{
  "d_expert": 288,
  "normalize_top_k": true,
  "max_steps": 4003
}
Below are experts of layer 6 (counted from 0) of a mixture-of-experts language model. Rows are named router (the router's row for the expert), gate (a neuron's input weights, with its number), up (a neuron's input weights, with its number) and show model dimensions 0-255. Each number is 128 + 32 x the weight over its row's rms, rounded and kept within 0 to 255.
Before each expert's rows: "gets" lists some tokens that make up at least twice as much of what it gets as of all text; "mostly gets" lists some tokens that are sent to it at least half of the time. This comes from a sample of Wikipedia text that the model never trained on. Tokens count by the router's weight.

# expert 28
gets: " the", " of", " in", ":", " at", " for"
mostly gets: " of", " in", " throughout", " at", " within", " against"
router [122 140  73  89 100 117 164 191  87 106 118 138 119 117  94 193 145  93 131 142 150 136 173 127 113  85 164  79 135 127 119 188 174  94 134 102  96 179 105  96 119 154 120 163 106  77 102 134 145 115 130 112 159 121  67 120  89  81 149 114 134 141 123 151 156 104 149  85 132 183  57 117 143 133 123 131 115  82 174 128 166 124 108  95 170  77  95 144 128 114 120 128 147 108 162 126 160 139 180 201 131 184 190 149  49 157 116 117 119 122 148 120 119  99 147 111 179 177  93 108 173 116 111 166 117 135 135 145 143 135 116 110 222 131 176 135 125 131 156 124 137  75 116 124 116  93 101 135 115 143 173 113 143 127  97 177 141 136  74  57 171 152 160 105 140 145  99  52  31 150 176  92 150  49 156 118  81 104 137 132 143 100  65 104 152  90 160 182  78 123 191  89  95 152 112 161 117 158 152 151  65 111 175 150 115  80 135 119 100 101 148 174  94 181 100 160 146 185 108 125 130 134 138 107 135 154 132 157 111 132  91 119 128 162 112 144 120 159 117 146 148 132  89 175  64 115 167 188 149 136 145 169 139 147 119 103]
gate3 [109 144 115 121 143 149 160 113 119 107 129 130 156 136 129 219 134 121 178 111 124 120 105 129 129 139 157 143 150 133 200  96 139 121 163 106 123 127 145 104 122  85 164 125 148 150 107  85 114 142 101 106 102 103 108 153 108 185 135 167 134 128 133 143 141  79 139 156  90 121 142 169 171 161 148 164 174 101 150 154 111 125  73 107 145 167 104 187  94 148 125  92 137 162 124 113 113 144 181 120  84 166 255 180  80 156 157 101 140 145 106 129 128 177 173  73 210 169 130 134 170 152 120 108 151 126 132 120 156 173 142 114  80 187 180 114 100 161 120 111 121 198 130 158 187 160 186 119 126 121  91 143 104 132 148 127  78 114  28 147 112 131 141 132 127  78 121  81 144 201  95  92  97 170 131 144 142 147 147 110 102 122 114 105 177  87 164 140 110 154  35 115 130  98  96 148 165 118 136 101 111 109 152 119 105 122 153 102 126 113  66  55 125  87 163 116 153  98 206 207 108 107  75 106 135  83 120 112 126 134 111 146 167  52 170  98 119 116 108 104 116 147 108 136 136 141 185 104 123 157 136 109 150 106 118 161]
up3 [ 86  54  72 142 114  45  81  62 137 138 117 106  95 135 120 131 130 141 144 160 148 171 138  83 142  80 184 137  60  82  99 132  85  84 159 122 165 138 116 176  80 115 115 119 155 122 129 123 109 181 159 116 121 173 179  68 163 117  77 106 147 106 155 143 131  88 104 134  84 129 154  76  85 137 109 163 168 137 162 114 113 131 138 121 128 115 114 112  99  95 134 118 127  82 150 114 155 134 102 111 117  87  90 150 121 106 131 123 180 144 171 135 207 103 150 133  98 144 203 157 102 141 129 137 137 163  70  65 129  85  76 112 141 134 155 136 160 174 140 132 160  83 124  99 159  72 162 126 190 152  73 133 152 158 184 142 138 221 116 115 147  93 144 131 115 133 155 147 174  84 150  88 117 116 128  89 144 167  55 167 134  90 125 145 170 185 144 172 108  99 134  99 155  70  58  91 137 147 125 162 122 128 148 164  96 157  69 163 106 132 159 144 121 168 110 155  94 171 101 122 139  84  97 114  83 124 101 125 187 142 149 127 124 152 141 132 151 158 157 149  78 107 135  97 156 138 141 114 140  45  96 101 177 163 148 107]

# expert 39
gets: " B", " K", " H", " S", " L", " D"
mostly gets: " Stev", " Mc", " Dav", " Er", " Mont", " Wal"
router [178 129  82 107  98  99 146 129 112 107  71 147  73  92 118 124 163  71  80 156 212 148 116 174  72 135 120  50  97  54 138 146 128 100 105 139 100 174  75 104 144 158 111 134 113 104 175 135 174 108 154 133 100 122  73  81 142 108 185 227 120 134 128 142 177 149 184 103  64 126 126  77 104 103 129 136 142 115 155 143 231  75 114 126 133 127 143 151  99 138 109 125 166  66 126 158 144 122 106 174 143 174 124 113  50 161  96 104 161 103 137 162  99  87 135 101 146 124  98  92 131 101 106 185  74 159 142 120 126 100 168 122 132 163 130 127 124 151 156 131 229 120 133 127 142 100 126 173 143 133 161 127 105 129 117 146 140 133 123  92 116 149 154 159 154 134 139 131  93 120 169  77 132  93 132 126 120  83 120 124 124 101  80 111 146 120 201 139 148 122 128 159  53 136  81 160 131 169 107 149 113  94 148 156 131 152  88  98 128 143 192 133 113 168 191 118 128 179 134 156 116 139 146  98 127 134 159 151  85 139  91 120 189 140 109 180 131 136  89 142 131  97 135 154  91  96 173 154 177 167 180 171 168 130 130 122]
gate2 [132 126 145 144 102 161 111 127 104  85 132 179 101 131 123 115 121 133 168 114 107 166 135 145 111 134 124 120  67 111 127  74 157 104 119 118 107 162 125 135 133 148 151  93 128 119 139 155  49 145 142 133 164 157 167 143 146 194  75 146  98 154  94  43 119 116 162 169 139 193 125  98 127  91 123  59  96 177 163 176 143 108  91 132  55 122 131 138 140  79 115 156 116 198 105 166 107 105 137 171 138 130 148 128  71 150  87 148  89 131 112 154 147 157  82 162 164 141 144  81 125 167 177  35 115 189 135 116 152 108 185 109 126 118 110 164 126  96 153 119 113 125 113  87 130 138 115 123  77 152  92 152  99 111  63  81  89 149 175 149 144 140 148 198 144 138 114  99 136  73  87 121  99 154 153 155 115 153 156 169 158 120  91 120 121 120  46  80 127 117 173 159 147  57 127  73 145 110 159 112  95 130 138 121 134 198 143  63 121  97  71 148  78 105 107 125 228 106 148 170 103  89  81 145 157  79 120  99 113 158 171 136  96 118  82 156 173 109 114 136 127  76 130 148 129 133 110 188 151  93 113 145 113  95 122 132]
up2 [107 115 177 109 120 113 116 142 110 157 107  96 168 173 180 167 146 115  76 119 104 128 124 114 156 126 154 103 116 196 138 188 168 174 146 155 158 116 100 126 180 139 137 200  85 100 136 121 183 138 126 136  86 108 148 130 105 126 173  92 175 126 126 124 182  99 141  83 121  36 151  98 119 152 124 153 161 142  80 110 169 156 143 147 156 163  95  64 107 163 144 106 158 123 179 109 108 107  88  65  75 136 169 147 138 154 150 113 181 134 100 130 149 100 180 139 133  79 113 122 114 100 136 191 127  72 134 145 115 192  81 178 132 121 158  92 151 160 113 116 156 168 160 153 120 163 115 156 200 155 201 105 144 109 225 161 140 153  96 163 121 120  95  98 156 134 124 157  77 124 122  73 124  77  77 129 117 127 152  61  86 110 134 129 105 102 132 149 135 167 118 118 116 211 135 159 113 118 121  88 133 131 127  69 109 106 128 201 128 158 172 155 115 173 105 152  89 143 162  69 154 153 142 119 133 195 183 143 178 151  66 111 124 127 106 172 141 169 129 153 168 146 121 145 142 131 140 123 130 132 137 140  80 168 160 164]

# expert 61
gets: " and", "-", " or", ",", " &", "/"
mostly gets: " &", " or", " et", "bur", "&", "See"
router [156 166  55  61 127 176 178 131  74  78  83 167 112  77  77 170 161  95 111 151 170 130 141 163 108  91 114 101 117 118 180 166 150  97 122 113  99 114  76  92 162 158 102  41  75 111 148 155 141 134 163 121 100 110  75 102 196 121 149 151 167 147 175 169 166 115 143  99  84 158  94 100 100 163 173 143 160  88 120 137 162 134 105 109 150 103  87 143 129  85 105 122 141 128 157 183 152 152 125 136 141 155 158 114 114 175  84 109 133  97 128 115 140 118 116 103 127 187  57  89 174  59 100 123  85  99 126 139 183  73 151 101 151 166 173 176 114 145 163  96 164  96  84 103 187 119 132 157 105 126 112 114 127 151  75 152 124 162 138 115 134 156 158 142 190 159 106 104 107 154 129 102 138 129 144  97  79  79 157  73 192  95 109  68 172 103 108 158 109 126 168 110 122 115  97 137 126 134 121 111 111 111 123 163 130 137  84 147 100 117 157 119 129 152 181 130 113 131  98 156 110 131 156  87  58 161 162 149  89 197 119 152 130 155  97 155 142 159  95 203 122  89  65 133 116 135 142 156 142 152 179 159 141 140 122  84]
gate0 [126 158  82 123 124 163 146 126 168 111 109 130 119 131 108 141 147  89 166 127 168 128 173 145 175  95 154 133 159 144 140 189 150 103  88 149 129 122  91  48 163 121 172  63 160 145 153  94  94 104 182 169 211  68 173 158 144 159 173 118 134 171 115 136 142 169 192 143  42  77 129 134 105 126 151 105  78 161  97 102 150 130 126 149 131 132 111 127 159  98 162  91 181 123 117 112 143  84 132 166 116 173 160 102 197 113 105 191  89  82 141 153  68 115 121 145 188 105 129  80 152  59 150 129 138 178 131 156 128 126  69 155 114 110 148 135  95  99  89 131 158  65 156  88 112 133 140  92 140 156 166  76 114 117 148 120 120 120 120 136 102 102 132 116 130 164 202 160 147 140 141 113  94 190 177 182  92  98 155 102 115 124  99 146 161 108 108 134 150 166  82 136  58  58 182 165 148 128 180 175 140 125 154 147 120 137 138 137 144 147 114 137  86 148 135  98 151 132  83 148 115 139 177  76 145 152 155 113 131 143  97 172 173 194  72 134 168 116 142 166 110 142  95 133 134 142  76 159  99 120 114 111 100 166  79 114]
up0 [122 169 140 127 151 114 171  91 136  93 169 138 158 141 204 176 116 168 172 134 150  90 141 164 127 109 129 124 154 130  96 146 162  53 113 135 138  45  89 124 199 139 169 104 173  57 198 125 105 145 144 164 166  75 205 130 106 100 178 121 106 123 145 119 127 147 141  69 106 114 135 151 113 120 113  95 124 170 101 108  98 102  68 109  94 120  85 115 143  93 127 151 165 101 207  99 110 119 168 135  59 147 155 135 156  89 140 138  83 137 146 136  83 130 101 123 113 134 118  86 127  91 166 136 197 175 123 153 139 142  98 146 137 114 144 126 108  64 143 116 159 147 224 107 210 131 170 125 119 159 147 134 141 122 113 134 121 120 126  69  80 215 122 133  65 160 203 177 111 112 121 140 125 143 101 148 113 131 142  91 116 109 160 141 121 113 101 146 139 141 170 158 122 126 145  79 127 156 136 123 156 117 115 174 123 115 148 115 111 139 175 123 141  48 166 145 163 119 100 160 157 111 161 101 106 152 182 138 177 102 117 137 152 104 145 176 114  99  84 198 162 122  87  91 135 124 134 139 154  58 122 104 121 167 186 124]

# expert 31
gets: "\n", " met", " ·", "🔨", " by", "–"
mostly gets: "🔨", " Died", " Born"
router [145 161  51  93  84 151 162 152  72  92  83 171  91  74  62 147 154  72 106 160 193 150 144 195  98  73 105  89  97  66 164 173 198 118  93 142  83 132 113  92 109 149  86 101  69  68 114 168 146 183 131 106 124 124 114  98 123  95 148 143 146 125 142 185 162 134 135  71  94 179  94 115 102 139 119 170 149 130 133  97 187 105  99 109 149 109 117 163 115  95 121 105 160 126 124 138 148 157 132 144 155 149 166 136  91 153  76  72 161  92 127 145 121  98 159 100 154 178  93 105 150  86  92 126 114 111 138 141 157  88 123  96 150 176 146 165 117 145 169  90 146  77  93  89 135  90 115 166  97 113 131 105 132 165 120 155 149 138 116 115 135 136 155 161 188 169 116  98  96 152 133  84 109 112 148 103  98 102 130  59 157  95  99 103 165 107 146 154 135  92 141 132 109 115  93 127 152 162 101 136 105 102 141 177 130 111  75  99 109 138 169 138 115 171 139 113 149 164  87 148  80 122 189  95  98 146 186 159 104 169 144 171 150 157 108 158 160 173 129 193 154 114  86 133 113  98 148 207 150 164 176 161 168 119 137  78]
gate0 [135 127 126 118 133 156  82 108 115 112 158 166 146 157  96 129 131 149  91 170 149  91 131 154 142 140 144 130 179 114 174 167 149 116 136 100  95  68 165 129 106 111 189 141 200 124 157 127  99 154 103 139 184 123  64 144 118  61 144 103 154 118 114 109  95 135 125  98 138 149 148 193  76 173 193 146 129 177 112 120 115  98  21 138 141 163 108 122 103 156 133  79 128 160 153 128 122  99 146 114 150 179 123 180 179 176 106 120 136 159  91  45 149 117 175 128 179 183 120 145 159 160 117 157  98 160 147 153 191 191 134 139 155 109 130 104 102 130 133 141 158 136 213 157 195 151 161 146 144 142 109 151  99 154 125  98 150 131 131 121 104  97 138 143 115 113 120 175 125  92 167 134 112  65 124 113  93 123 116 168 119 182 113  95 177 125 173 100  92  72 158 128 113 138  58 124 138 128 103 112 161 111 145 103 117 139 123 153 169 150 150 124 106 136 155 109 110 132  81 182  92 131  34 147 131  99 105 152 116  30 138 166 168  79 194 184 147  90 128 149 178 136  93 195 139 144 120 133 174 117 139 104 156 113  99 139]
up0 [152  90 136 175 140 103 103 148  82  98 128 165 107 148 106 128 136 181  75 165 144 148 128 148 157 124 113  97 110  94 138 133 128 102 101 124 122  94 134  54 175  96  95 166 125 156  91 116 168  76 129  97 151 185 112 103 156 151 112 110  97 158 146 148 194  93 132 144 159 132 110  82 161 118  52 117 137 131 109 127 108 110  55 157 117 137 146 121 154 159 105 137 123 141 131 144 117 168 131 162 160 128 173  56 185 130 133 140 188 154 165 111 132  76 105 143 179 111 139 170 123 114 152 112 127 121 159 109  92 135  97 100 149 181  77  80 164 181 203  91  98 119 147 173 114 163 170  49 130 133 150  91 121 202 125 201 147 123 123 138  79 132 167 128  64 184 131 151 132 133 125 201 143 135 102 128 103 126 139 153 131 106  82  66 169  78 150 138 136 117 108 136 113 140  72 139 196 139  97 133 112 137 154 106 170  58 133 112  86 122 202 145  82  95 138 155 129 107 120 145 107 167 173 137 194 155 159 114 143 159 137 115 162 120 145 126  98  71 142 119  54 146 161 126 119 136  99 174  79 157 174 175 108  98  77 155]

# expert 40
gets: " B", " C", " S", " M", " L", " R"
mostly gets: " JP", " MF", " X", " C", " DF", " Q"
router [149 138  73  87 105  94 159 143  99  67  73 150  96  92  94 149 156  97  83 166 186 130 106 187 123  99 124  85 110  79 163 174 131 115 107 130  76 142  94 113 130 154  83 126  94 100 150 149 133 164 129  91 143 122 104  92 145 116 161 150 117 152 172 197 203 171 151  80  76 152 118 100  93 132  87 145 145 141 181 132 158  95 113 134 144  69 135 142 112 125 123 122 176 118 126 169 123 147 110 157 144 179 156 126  88 161  49  75 155  80 121 134 102 122 151 114 154 157  78 103 179  93 107 132  91 105 145 116 169  77 170  99 135 173 151 181 109 116 126  68 175 101  93  99 127  99 129 154  96 142 159 107 130 104 129 143 147 147 105 102 152 123 191 174 168 169 108 101  91 164  93 113 151 112 152 123 100 119 153  81 172 135  78 110 188  96 162 156 123  87 138 152 103 135  68 129 171 145  73  96  96 106  88 167 114 100  84  75 130 153 167 144 101 170 153 101 157 158  83 158  88 118 171  74 130 131 171 150  92 179 120 171 148 155 105 167 148 165 108 153 135  86  95 146 103 139 150 197 149 161 169 151 182 124  97 109]
gate0 [ 78 128 109 106  81 135 102  78 111 146 161 134 128 122 172 120 162 157 108 142 150  83  97 161 134 134 122  66  92 168 100  99 130 146  74 139 122  92 130 127 165 122 120  86 193 132 194 164  93 146  76 134 148 174 148 132 111 159 121 105  77 112  95 113 130 144 101 161  97 139 151 123 106 165 119 119 113 126 169  97 203 121 170 111 149  69  95 160 114  92 100 154 207 131 125 125 196 163  58  93 143 166 148 128 137  54 151  97  88 184 134 141 107 114 144 176 103 148 134 117 167 149 127  93  74  86 115 146 106 104 107  92 181 126 134 210  88 209 167  97 197 143 108 142 114 119 155 109 102 165 106 168 153 142 152 192 111  89 101 133 132 127 129  96 139 194 120 107 117 139 108 115 129  96  78  99 100 139 167 126 201  97 117  98 139 106 144 137  80 145 130 118 128 152 125 178 162 148  99 156 140 102 214  98 160 124 149 138 120  96 165 136 134 126 214 135 154 129  94 140 156 119 194 114  97 150 124 126 186 114  92 120 186 162 100 129 134 119 141 158 131 186 107 126  98 200 118  62 102 106 103 161 158 117 148 106]
up0 [145 126 174 168 122 146 126 167 138 133 135 153 138 130 167 179 149 149 129 112 107  94 130 151 130 125  83  85 135 168 133 124  96 151  66  96 151 135 182 138 182 152 155  83 135 125 175 127 103 125 132 106 119 182 117 150 143 139 108  84  86  98 140  96 138 183  86 139 160 128 207  91  74 139 133 158  84 106 182  76 169 118 211 159 146 100 113 151 121  90  77 143 189 147 124  96 180 153 128  86 117 139 156 117 110  95 133 149  91 156 137 183 130  80 121 198  55 164  98 123 161 206 112 125  79 143 172 139 100 141 137  79 187  98 104 199 122  93 166 122 204 107  90 146 117 128 152  95 165 158  74 155 122 175 148 167 153  45  93 135 144  76 193 118  96 115 138  94  78  93  97 115  98 126 150 114  99 161 146 133 127  94 179 141 141 179 153 123 107 154 141 103 121  79 150 128 123 131 130 150 106 109 151 123 133 130 149 136 138 113 159 131 127 112 171 194 134  63  71 150 161 167 154  95  96 131 126 143 162 134 142 151 196 185  89 143 121 120 144 117 128 134 144 182 143 163 103 115 115 121  81 146 185  97 173 131]

# expert 29
gets: "\n", ".", "==", "===", ").", "\"."
mostly gets: "\".", ".\"", "\n", ").", "====", "=="
router [119 168 122 103  91 118 120 158 117 117 114 128 109 109 101 163 172 100  67 159 145 116 166 130 102  86  85  90  58 128 147 143 142  95 143 155 116 112  89 128 145 169  85  83  89 134 120 159 104 111 189  70 118 106  97  71 123  87 136 157 190 163 123 125 100 145 133  91 105 128 125  84 134 132 137 192 140  77 152  81 121 112 115 126 167 116  99 133  82 123 121 103 179  65 206 127 143 123 129 147 160 162 127 136  98 182  94  92 151 145 149 143 141  92 156  96 161 128 135 128 179  94  96 175 116 122 128 139 171 119 165 102 143 130 149 123 116 130 132  68 211 113 147  94 148  92  86 174 121 112 109  96 147 178 105 114 147 173 104 116 141 134 175 114 148 141  99  76 103 157 162 118 120 127 157  70  87 130 199  76 149 129 142 143 145  72 130 174 106  96 134 166  91  98 132 167 200 152 107 149 114 101 130 175  74  87 118 117  95 128 170 166 106 125 130 138 184 113 105 165 131 171 181  80 126 145 145 159 125 156 153 152 139 150  43 152 150 187  81 134 167 100 113 172 109  74 173 175 137 201 201 123 120 158 131  67]
gate1 [168 140 109  91 138 107 125 140 173 111  93 109  89 153 160 103 147 132 151 159 103 118 103 120 123 137  97 119 134 137 137 113 155  95 154 121 168  82 121 159  58 113  76 193 124 162  88 165 116  99 116 167 116  55  54 167 101 137 110 168 144 192 116  97 166 112  90 143 166 137 166 137 153 111 138 113 107 129  91 109 141  86 181 160  85  79  85 108 108 118 137  85 156 144 119 172 161 138  96 132 148 139 140  82  81 124 123 156 126  99 159 153 195 118 133  98 104 145  85  97 116 159 104  52 119 106 112 119 151 115 143 148 138 152  86 120 103 135  59 121 160 162  77 148 112 158 136 129  51 118 120 183  84 136 191  94  74 143 103 148  93 121  95 119 174 119  78  89  55 154 144 171 145 125 117 140 138 190  89 106 117 115 149 139 128 146  93 109  88 117 164 112 138 116  72 164 100 113 115 149  99 184 187 101 102 164 128 114 159 122 104 190 166  97 132 159 111 183 109 102 139 111 159  81 152 119  57  97 164 167  79 125 162  39  97 125 197  91 144 160  59 116 135 144  89 117 118  81 136 146 181 141  93 139 104 143]
up1 [110 147 194 120 178 138 150 118 129 139  85  68 120  63  69 146 146  99 106  94 103 123 116 102 124 131 129 126 120 102 110 166 178 162 121 136 106 140 126 109 158 153 164 121 152 131  85 142 165 142 157  91 133 111 109 122 141 161 154 130  99 119 138 140 127 133  69 122 161  97 146 135 132 134 137 146 188  94 110 129 116 108 114  85 124 182 159  77 196 153 201  71 130  77 153 129 134 112 132  65 139 113 101 163 126 145  51  28  91 102  72  36  92 188  90 154 126 133 102 186 173  61 114 106 147 153 119 113 106 118 100  84  96 200 146 149 120 155 125 134 111 145 123 112 138  77 102  91 155 115 194 126 171 181 133 137 140 122 108  88 108 104  95  85 130 155  77 122 148 150 114 151  90 171 148 114 127 109 127  88 113 143  52 124 174 113  74 150 107 124 103 194 174 132 195  98 154 139 114 140 198  89 138  86 150  81  80  86 105  97 138 210 114 205 141 117 168 103 139 111 156 103 106 106 107 153 121 157 180 133 148 112 140 137 119 182 140 139 138 144 109 138 115 119 113 143 149 111 148  76 121 173 104 122 108 121]

# expert 10
gets: " ", "–", ".", " (", "-", "/"
mostly gets: " −", "–", " +", "_{", "_", "−"
router [175 134  18  89 122 139 140 135  96 113 108 145 124  99  89 165 107  95 126 147 179 171  97 139  99  28 146 116 133  95 119 190 120  78 130 173 111  83  98 129 122 130 140  90 160  85 179 166 127 145 180  77 130 111 137 108 167 140 155 148 141 123 159 124 144 142 111  99  74 124 151 114 143 167 115 167 131 115 143 138 130  68 102  84 136 123 135 135 126 123 104 184 186 162 182 124 119 145 112 149 124 135 157 137 122 195 113 105 127 147 214 157 123 136 168  93 145 201  76 144 149  70  56 117  82 124 214 125 175 116 161 122 152 145 136 197 100 119 167 115 139 115 113  95 116 120  79 115  77 118 138  88 164 167 137  91 151 166 124 135 188 153 134 138 137 182  93 117  61 158 145 113 136  86 157 119 108  80 178  89 149  83 152  97 109  94 121 142 130  95 134  93 111 121 109 125 173 216 109 101 109 105 158 197  81 142 106 122 137 142 150 127 115 131 187 105 164 189 121 126 111 123 119 124  84 198 146 158 116 177 121 173 119 160 118 128 149 147 141 155 155 112 110 116 140 100 159 110 138 134 165 142 175 153 138  83]
gate1 [109  59 147 100 114 108  55 132 107 186 114 163 113 125 158  61 157 108 136 163 189 168 106 151 123 126 125  92 115 133 188 108 141 166 106 131 139 111 121 207  86 155 169 162 148 133 169 170 135 170  88 147 146 110 146 106 127 117  67 122  99 140 147 174 125  93 101 136 137 112 107 164 122 115  92 125 133 148 106 171 128 145 142  98 163 135  91 135  86  84 115 142 188 171  69 155 142 187  97  63 140 119 129 154 111 136 142 116 123 175 130  79 131 119 137 137 127 144 133 150  88  81 133  84 130 111 119 200 151 147  59 130 137  89 129 168  90 109  59 147 117 110 177 171 123  85 123   5 141 149 168 138 119 147 114  98  91 190 168 102 139 161  92  96 121 153 150  99  80 170 136 110 151 123 131 124  85 143 136 100 172 145 138 126 128  75 117  89 133 155 161 114 154 125 130 139 115 150 105 110 113 175 123 201 167 139 142 134 101 128  92 146 164 148 160 134 121 121 175 116 109 140  34  70 134 113 102  80 125 114 105 107  99 134 132 212 120  97 108  99 172 151 174  71 119 171 119 118 125  99 158 143  76 170 112  50]
up1 [ 68 107 134 109 151 150 181 153 165 156 123  82  90 180  90 147 153 112 114 168  91 106 115 157 131  83 115 132 128 118 102 101 176 109 121  83 106 179 146  95 147 126 125 165 191 107  81  94 146 142 137 134 113 107 152 152 163  81 113 108 163 141 115 135 149  90 117 130 116 132 147  87 126 190 118 195 152 102 138 103 134 153 117  75 134 167 145 149 189 162 120 127 129 125  98 143 173  71 129  90  98 145 158 105 141  79 120 119 179 154 216 189 122 159 141 153 111 120 172  85 106  86 108  70 111 225 120  79 117 111 130 165 127  95 122 106 123 175 160 138 147  68 123 176 176 169 121 127 107  99 174 132 115 141  80 128 214 108 108 116 132 118 104 100  96 143 109 104 127 137  92 145  50  87 131  92 134 191 155 159 108 133 131 155 135 152  86 140 101 143 114  98 158 142 105 108 128 177  91 119 176 133 120  99  61 169 131 112 152 136 126 145 113 111 195 217  76 165 125 153 167  67 158 146 126  93 106 131 111 153 129 193 120 151  68 117 117 125 126 104  79 131  61 219 134 137 140 134 153 122 123 129  80 120 116 161]

# expert 3
gets: " |", "\n", "″", " (", " ·", " MPC"
mostly gets: "″", " MPC", " ·"
router [147 158  65 106  96 148 149 156  86  80  96 158  93  67  64 152 156  91  91 143 182 163 110 193 119  71  96  89 112  89 175 155 168 122  95 132  78 126  88 100 125 155  82 122  73  89 122 160 140 151 158  78 112 114  94  93 136  92 151 144 147 127 156 177 187 149 134  86 100 172 108 113  99 123 127 173 156 117 137  96 169  94 108 107 138  93 108 144 124 110 102  99 179 137 123 154 147 144 116 153 169 152 166 112  79 156  62  97 166 102 145 120 110  88 165  92 158 147  77  97 149  76  97 114 109 108 107 144 157  87 149  90 162 169 149 178 123 147 143  83 140  74  97 110 140 124 127 164  79 133 130 107 132 123 138 150 126 154 136 110 151 127 162 174 192 155 100  84  94 154 116  98 133 122 146 128  99  97 141  76 162  96 111 119 160  76 153 165 107 102 137 158 112 123  85 133 158 144 100 126 117 124 117 184 119 114  83 110 103 135 171 137 115 173 164 111 160 176  90 162  82 128 180  95  93 122 194 166 106 193 119 162 152 169 127 174 164 168 126 176 163 111  77 159  91 112 155 219 158 171 159 163 175 122 145  74]
gate3 [155 141 103 130  92 144  67 173 128 104 170 146 116 108 145 125 197 103 128 199 161 121 165 148 125 118 126 112 140 103 129 143 165  92 138  87 154 122 138 164 112 166 163 162  76 130  68 154 134 179 108  98 103  85 157  73 168 120 127 106 186 172  53 144 152 123  76 143 113 137 180 138 119 103 146 123  75  87 114 123 110  93 191 132 101 152 144 130  73 115 131  73 123 140 101 149 159 107  90 150 114 120 129 141 112 115 142 161 108  49 150 142 154 177 166 221 176 186 171 124  73  95 122 123 130 186 117 169 135 150 117  64 181 145 163 106 119 182 120 119 130 137 128 149 112 134 105 136 101  90 140  88 179 102 170 164 147 166 160 136  99 140  96 156  96 122 169 180 109  85 163 136 147 125  87  60 141 160 153 121 163 160  99 130 128 102  86 150 118 147 139 141  89 155  74 110 136 114 163 169 122 144 120 152 144 131 176 181 149 110 147 140 213 123 148 115 141 158 112 119 207 153  99  56 133 127  91 126 138 121 132 103 145 104 129 108 137  90 126 150 142  56 131 125 126 149 139 153 156  78 167 113 139  38 172 192]
up3 [142 187  85 175  95 114 135 160  85  94 193  78 138 153 139 117 125 140 103  94 156 177 165 152 110 140  92 184 142 121 162 142  55 105 143 177  71 113 105 167 132  88 141 173 157  97 149  91  41 139 177 163  83  89 142 142 153 153 131 118  80 112 142 127 157 127 133 154 188 180 120  96  99 152 119 109 146 144 103 106  92 131  78 119 159 109  99 155 100 142 130 156 164 150 122 127 154 190 148 155 144 120 121 132  66 134 125  84 162  97 122 122 132 153  90 145  91 162 118 156 164 117 197  76 171 125  89 111 146  96 111  89 129 172 103 172 123 152 157 129 176 105  99 163 150 136  83 121 132 111 119 153 114 153 109  84  92 132 143 118 145 117 145 167  29 141 119 146  73  87 115 148 175 123 149 117 149 179 119  87 110 124  94 163 121  81  98 194  73  95 129  96 148 150 130 167 129  94 108  48 105  76 120  85  90 111 158 122 110 100 130 183 123 148 157 119 103 122 119 158 108 153 157 206 122  83 167 127 122 104 219  63 151 145 125 161 135 171 102 141  70 178 104 133 154 137  85 115 136 142 144  84 140 124 114 173]

# expert 35
gets: ",", " and", "),", ";", " but", "\","
mostly gets: "\",", " but", ",\"", " and", ",", "),"
router [141 183  90 101  78 107 141 121 103  89  85 157 110  88 130 108 151  85 126 124 125 131 125 135 111  86 111  90 103  85 129 209 158 106 101 178  91  88 144 120 176 134 130  82 113 121 159 151 110 130 174 118 143  86 103  92 144  86 173 184 171 122 126 155 138 126 150  78 116 191 100  83 127 163 152 178 129 164 145 160 167 127  83 123 150 133  66 126  84 117 130 126 193 130 175 165 103 148 149 210 124 151 178 192 102 118 116 154 135 149 163 172  88 112 193 106 165 164 129 158 118 110 127 131 113 112 117 191 143  93 136 132 134 179 110 156 127 115 137 125 159  74 145 134 164  90 120 123  91 101 148 121 167 148 141 163 182 157  95  80 142 154 118 188 132 195 118 143  79 133 201 129  98  76 132  75 106  83 131 134 131 112 103 146 196 105 146 228 110 117 191 136 114 126 105 184 112 167 106 144 101 122 183 122 138 106  97 160 105 104 120 168 104 134 165 130 170 108 132 138  58 151 181  91 144 142 167 143 105 178 150 164 120 145  92 133 127 188  90 157 146  73 104 110  82 113 109 112 125 170 172 160 137 121 123  86]
gate0 [129 116 100 121  79 167  59 164 142 137  93 153 122 102 158  89 152 129 170  87 122 119  87  92  72 177 124 137 124 180 126 123 106  88  80 134 104 150 149 101 112 108 130 120  69 161 145 140 108 116 105 175 106 108 137 149 147  86 103  81 100 108 127 155  98 173 152 124 134 172 139 118  82 168 229 102 111  99 166  91 187  90 104 170 118 146 111 140 128 115 137 112 126 142 106 121 106 142 130 138 109 135 145  80 136 129 116 158 111 188 138 137 111 179 117  74 158 110 148 140  94 143 155 124  69 105 172 177 132 114 128  89 168 111 113 144 200 177  95  92 136 134 130  85  67 187 111 126 124 121 126 154 131  83  55 200 140  55 102 151 145 180 117 189 199 170 113 169 114 117  74 127  94  71  85 211 159 143  60 185 128 115 124  83 138 109 159 112  94 101 127 186 130 142  91 101 113  87 125 150 147 169 171 178 136 122 154 139 127 139  70 101  92 159  72 115 133 157 184  73 116 125 154 161 132  96 128 142  82 128 101 191 144 136 142 148 103 166 110 167 148 115 170 149 125 146 144  99  76 133 131 101 125 141 152 115]
up0 [114 124  98 126  66 114  57 113 134 112  86 139 123 137 184 151  83 179 175 124 147  89  81 117 118 129  91 195 171 111 123 173 138 116  76 112 114 131  90 153  97 131 102 106 125 169 108 103 123  78  70 105 133 136 119 152  64 142 146  78 122 112 109 131 199 147 117 159  92 124 150 116  53 150 194 137  91 152 116 115  76 100  62 155 110 103 135 142 153 110 117  90 129 130 146 104 175  89 161 167 148  88  63 153 141 164 103 133 149 179 108 122 122 142 170  89 100 168 121 135 108 185  96 145  87 101  91 153 141 168  99 109 163 133  76 148 187  94 134  83 123 104 105  98 112 163  55 172  84 109 123 158 124 128  71 141 140  84 145 112 142 162 147 179 144 148 144 181 118 133  84 125 143  99  83 109  97 114  46 112 161 107 199  41 166 112  88  61 114 157 136 166 121 161  83 101 133 149 154 172 171 202 174 170 119 112 131 171  86 144  96  88 121 105 141 135 130 163 151 137 129 124 164 159 107 151 142 120  89 116 140 149 157 150 142 120 128 167 180 132  93 121 155 161  96 159 131 135 138 143 109  81 146 176 140 149]